{
  "n_layer": 13,
  "experts_per_token": 2,
  "moe_layers": [1, 2, 3, 4, 5, 6, 7, 8, 9, 10, 11, 12],
  "balance_loss": 0.000535,
  "tie_embeddings": false,
  "beta1": 0.95,
  "decay_fraction": 0.467
}
Below are experts of layer 7 (counted from 0) of a mixture-of-experts language model. Rows are named router (the router's row for the expert), down (a neuron's output weights, with its number) and show model dimensions 80-159. Each number is 500 + 25 x the weight over its row's rms, rounded and kept within 0 to 999. Numbers have three digits each.
Before each expert's rows: "raises" lists some tokens whose logits its average output raises strongly, later layers aside. This comes from a sample of Wikipedia text that the model never trained on.

# expert 4
raises: "es ", "es", "ar", "ed", "ed "
router:494460516527472501482523466552517479489484508476494461487490496489503489508499486455506531512543534514513502498485554507516517507503508519527473469508498497459511533494470511497521489499551536521495547450490468456470481533510534519483523489
down0:474484525515480534492496483494511477504482512483460483496499511485521511529519514518504497504508512514491469522490500495537548476511501526507501496505489451468441489447497513517510493459465523489489474517548496483510509497470450493444548477
down1:453504487527515501466504514523474497500526570463452489506474479505526493494496538518521537494503493507510554533562467513520476546481498489507453513528510509536500484514554525492552499532497506507472557504492483498495501501518500453563488511
down2:457492505538507489505512468512553497542493510510507486504496515494458457493517509481550507447503500480441475461481480489494532484509524524449530512466525529540471465503447507504460458466482508499473488484491483504460482524504520475498463489
down3:549497516512509521469513516491510474503527488542544493478488507485508507498532502499482480513508505499469487500502505538470535476503481518563524482503505481465501491530524516483490485531471482528508467492509491460462443507521496467525536511
down4:499489515501495490506502470486485455469529462442490522491487487478510488491519506449498513507524514527484474490480478478469531479492480585495498516517471435506489487528507505490507495487527525497503443440489495511469544455473469493511500476
down5:501501541487516508498542488513500468525434504516505498493517464509456485491562464503488522521538479436505498552506557502482469494491455546564485525523507521487517496470489465520506520473475481533492534532537482484501536518475539548509489435
down6:491509482484494442524496524516523497538513510469472499516486482511482474479488483501542563467467532540480532490498545510532500500482517501488521506473545489450481469462460476526494515493459507425496486494527483515485522486477500488480460487
down7:481479467540535492506481484513483503450528515521506496484481510533507493495514535481511515478523493435526504520503521513472523526496520522526493483531483533500492513479470474517518521520533499505494524490470480499425548529482493515492496515
down8:522458525483506485464486507525533500494514513529512534530504487517503505487509498526496519538493508534492526516516514497522501489535497487524542497489512495476470527488519523509491522515518457472507456476538490545528477494492521476502536521
down9:540495481555525482524491478541484508494489508526551508526484528537525520508509480504510476504502513502470489443560467507468513493516527516493506517518486450501500489556491504463469456512493462499485470510483514485462475471477483516506482548
down10:516507496499518513494492499504514503486530500494513506525527503511483513487501499490515524495519515441515507512471490424500467523501534506544549519519518542510508474496545502516582527476514496474479513459498545523467531474494466461542539485
down11:510494466511472538510497497480491572516488515427489470492480474475541516472511511497490444505547495497511527475516494477496464478489494515471525486498480459482496511513504509515496444520530492537482498514487506437583512510461538511497512477
down12:482504502519495477515524479515449499525548539498468463541493484500499505482462520507490497498540497523483479512537486554495499539496516511475465509505527500520512493451481491488482470485500562521507503523480482525501480517490497540487481541
down13:489517509513515501468520485529452513487483500473489507564455487520485497538521509470498476465466457472513465529517453517501495446489469519487477533500518472494496500473486512525538516454540536479537550499489504459490467491505503485522461453
down14:505558511511525484513514520567493524526458497508405517490509517483525460463507509487516528502484514493486437458512499485535533543459534507505520500510479524501480518478496510490525501500514518544489515513488497483500495500501499488481510484
down15:504541527507480493501472522498504457446512468543489495537502528476480492539471526514511506504531486516498517496534523569503498510484533527520508494465559524459555518496474467486517557467488507497507495440487504493510499472479472491477529516
down16:519482529533512485489516489493516539521490522496491490546537503517495522462512539530520503476502489485497491531461513499526527458479533516501479517470527508528521514471461479473525512476476529538515489481553522494492480504524516496494493564
down17:506504482490488516515484504491502523488527476491507484470500508497532522546497514531533493511512486557496508533513543558465468505514563527491523485462460522506475517444505487496499500531470498490504506500474493496518490522494522501478526539
down18:504502495492502499507532462534480478520531474511481487511527486461507476507484486478469525489515521503479537535516483484523459516457469529498539463486498513525505487504511486456507444506485474486494523521430455460463540495483568498514541487
down19:516486487492516530472489523535522514500490484490536487514506475484540553522474496484499530504486503503498524533490534447527509476452539501537495529507510474495501497536511479491529557547507518529476555494525511512540540507532485496476520499
down20:526514497472520513479541503522444488506478478464499470513495446501515449522530511481509530493515487477551517507503545534491516440530516474540502510522489486485481482471496502512545496483531490517502504521482466472505487546506504518484517484
down21:504480458483474519486470453460486497470510508491496503472480500508455518515520476486476523497514541506521542502499504532563487465501541482508445466473489482509515517489527471518506490507453495533542427468508499503486465483503523461478467493
down22:474554539468497514520497470530473490518562526494494457490472504477528505492464520485502525487521453505526469486489528469481525469471510474504502474501506524508511510480543499475519512476479479506498513520487532481485542498484481467444522461
down23:488526480488499501507497485489501484491508514503489469493551501509490507502457515514475544518547501518519499497507465476489500521536470536494499516506496447511491440500484512480515469564478462502463476486486434480515534535491518559526473473
down24:468502473513476470486508462432519491471490481497503486477480557485503530533481489558508491524546531491539483488450486497521498486516526459512511514492530510521496464489477486548496503488543506499498485495504473498505454489526491503501466502
down25:515482496490493528500508501537518525479488409495496521521480511485477506507498479492485482498539482467555503494533525515511517487497516513501509498508526467478564503532509557490497492522487556510496502467527507500481486494518484532485491532
down26:514481471498504529496487515515510557480503515462532486513502458478476497527468473508501485503514501498581482519496524536534486463496504495485504483513525529491516525539517514537485529547504469493512558515515530517532483473502476509484470513
down27:451516513468470488533504481465453506473500469504461487495515521527527495498528496487496501510504466503512524553486499528468524531483548558491486460488534493499509489494497524555519519554477468475539523437517501498528539476523545500520536500
down28:479539492461486513501512475500478490533509512505482508500499460500500498464483515519541524535513507473529517512491468496510530508491488504499499526495506440523544497519453560512478527530505469477557472485511496471511535514501487551519509463
down29:497489519491482502534522568514510449495495486465432512503461509490455494524509515522483484487552505580500488518516540506492511502487484526484534503458500499507481493447494522493505459512470495476523468438494492504482487554482541526466481468
down30:498526514483438510518517516461466542468511523477460477500510486482467506524525527523463519507511517500492479497499499475503552451493509491512521542478520501522522513515563471536499486500500499462522460478500492491493520516506489468510488471
down31:511486514503533529459488490470511510458504493492508520491467499470503497499461534528513476499495501512528504547520513503488465492486540493482476464497527513496497543469522465460502480495496557528481506476455496498507518471504476463490532505
down32:497491526499505509537522487486552501462503517502532505479528482506521510491513524496496453490517537509504490484523510455482539518441529533455451504513484477481499518485459513470516503479442513514487518463482510475507520489535505501538504453
down33:478468529491519465440492483474510522502514493505520485526489457531473485533498524531515518520505537544517494517572487505505486532469498534518491497529505449534458514482505493467515517462500485524493477498481526464483525493517500545532525487
down34:497463462449491483493464516472470530483501497520521504525503519575513482507525482481520452508522460492519493514525505515477498536545548510534543472501538517510495491486513486540500505518517526479555502518507479498497494468515487487548545513
down35:500456505499514521516481517480464492472480468490482496499531501491527493504483489538491532491487506449475509516484477519462535423503508504538487525502562488463513478515544503520549512490467537501522491465483490499436488468499499474494472505
down36:476477467554450483477523505510484499523487554485487517501492505494552521489513476460502545526528491494503451491489471488489499481488477500508493514505506496493491463487512519502526469461487520518525470545537470526492507526505488501481504507
down37:486486487482473470508489466505524505486487454520510524514496481483472452531472497544500520514470502501506507523502476514524538545482473544491487510498478560480505516466485490452501504498516540513502500497476473501492501501483482474532458515
down38:542516514494468489507515525479498457492530530510454499497487529493524502516508557475493509512528527460511493494482531522506513497494506526476517477492514532542493547528548517457471516495548477465507500518517456505525477502491480455485499496
down39:516512478549495501512530494470527490443504486499490537513542527506491498503518477470522466478526512499493485519496487512509499495506541515509475503504470507468451511490443524506514508554481508511463503470504514484484500500505536490557482479
down40:517471508471509485511555526512480494504458524481533543502526512477530445531512491486536511489484495496467519492500506524511497485523495505495472504506519507503510492436501496538522544473452509523467481485500493482458502486550475454500455525
down41:515493502460491481494533510470501501508506523529480476519557492499531497506481501549495530503548491474503528483496483499501556507507520486541534475526518498526485539506531491504503520521511482479501458505508501498510464520473433492441496514
down42:492515526462492458477471462487506503504482526533518537524495481497476502514515504456525507499448485534477511511477496454469492493461446504465500517521498495519521491528542551470479533466528464506509519489505508447549530497503485499517519475
down43:508459536494497472491493505447516495509466495528465573478508502495508498483499513499495487499474509520477500519491470531505483483477465475552461469486498485501514539497524484508523543499487524452487498470504483461498495468500521501509519535
down44:493527489436515513464491445511504521496523488504506517513456501508473503475474509510482544551485498490520511516531512490497507486467516499494521533546549501425509490508494491482528509481514452500524506523514522545519507521516523543477501489
down45:510508517458497500490530490482489484504500467468504473503466508507444513470530498471493476491482487520449487520499474519473494463513525471448520486454523503517493497497494477506507515525517529508504488497451475444462490529489533577488518440
down46:518487509511462460483493473455495518499527523465472475462473527568494509525535466480468525514461514522481452453509492490454500507534477506553517515489490501469464511519519513505468472461543503480520522477527484506494490516557491481457497482
down47:493492486510499488466521490497498511485490497548493500483528490545457500487491497517525492470480485467469480512510504509518490564525521484522525475469468516563524521491486422509475486484475494498499507492480534494502532493513478497492481518
down48:486499452521523483522476447488508489517520507527519478467494487503532520519549528507502536530507533502499502447492539518482496493527553473477489513496469523581484515502501473511499475493496482507502502503514533465499524503499503499452484479
down49:468529492445522517510530510499461540491519507496500524515547517488483522518492490533470497529495513486512490476533489514497502504474499476503503457482473514531532531466527501454489472531544468508523519514498508472458508451502498505496502512
down50:490530487463463483498487506501515431526502531500470479475489508519521514527508512529489528527508528512495546478494525511499530508500542500501510503496498517465456501453509514464498517493516513526527531496484497468487458499478516467496485532
down51:517515457494480461480431505498487504536489492564494514498519483512505519497477491468482510502495482467478540477510509496498481486479539518484470492523499508445502465511526519529475531479507490495527530503515479517483471521520474506445477479
down52:504531509518470504522454503469524468490465511484532527544473468490476487463494458546524507458519506521465495520494522476499491474511445524497519549469486468520501479514426498468501513475513518483478496495488486499526471491506522503541544490
down53:490474509530554527503469515557507485493468515491523520494503522520492516480532514523494511533471503501491510505484462453532533515495518509489515522494476538518495549509496461491465442521464455467494487517537512547494507492502511517585485501
down54:485486540504490507480547514512488506489487496486488493548507530516481506523531495457487523507502499493538467499465515496504515480467516491522517516470525509505473467474509524573472502476576519508554453475481493523532506494503495505496502535
down55:545526501521482496551481530491494467478517427488508519473516476480519506525516500478528516447503519506479513495496520493538509508476510549472487482521508522455502483537536473515472512490515498460491486502480501505504504487510475488485512502
down56:499514443504489509476518514481527526539534466477488523475540500509480543535459521489522484505511501461513541479485522501492531516500504499503535489500481490508480492580484492516540495482514544496490517493480499495523474493491487515485469485
down57:476509490504522511461446498489506466493486511482496503555503487459497505512510492529515509456487492492506452525485506516487491434515522494542512516482503500510512544495541473468475524440495499532468583531513494547504505505522455478457463522
down58:510472504505536499489480505515474475539485512541543533508465495511530489496474504472512505463447492485489495505539503518524494490470487514536503485541505447524485469513498516469505535474533504492501495482504512492472488523526478496509549515
down59:484498482465541471511469496529509513529440461489451477485536484480506485532551500511490539501467520509492499531550493510494508474449502503519506456505509473483497526486504442484529517538479463500514542475521489513479488475536479508485514507
down60:533529516511502490474501478500519513506470515486484501491473489501502521496489476435517482509493514462484501505504494494450470491535509488472500504525527527511494504525471564530466477535494536475477467513520502533531545494510524489481478480
down61:525448490520461498567537494550490496498499449528505488517527487506470527499522509555482474477474521503496500483519486495515486534513503522503486515484463491481518500543518478493497500504506512535494482516441475509466485483501549478487496513
down62:486503534507510480500535528523497537544468494462472501522493510523505491496506506453573495506534550495545464530522483479534478498500539477474513494493511537489451494491499534457505503490462471532470509496507447496497519509500493485475515493
down63:500479536497461475531508501510509520531484491511497468540493530506542518495506490528502473524443487501479482538472503466476492500487481519459488453486548520471534495521499470518511478498519516479542523534501527487520519477481558526533490513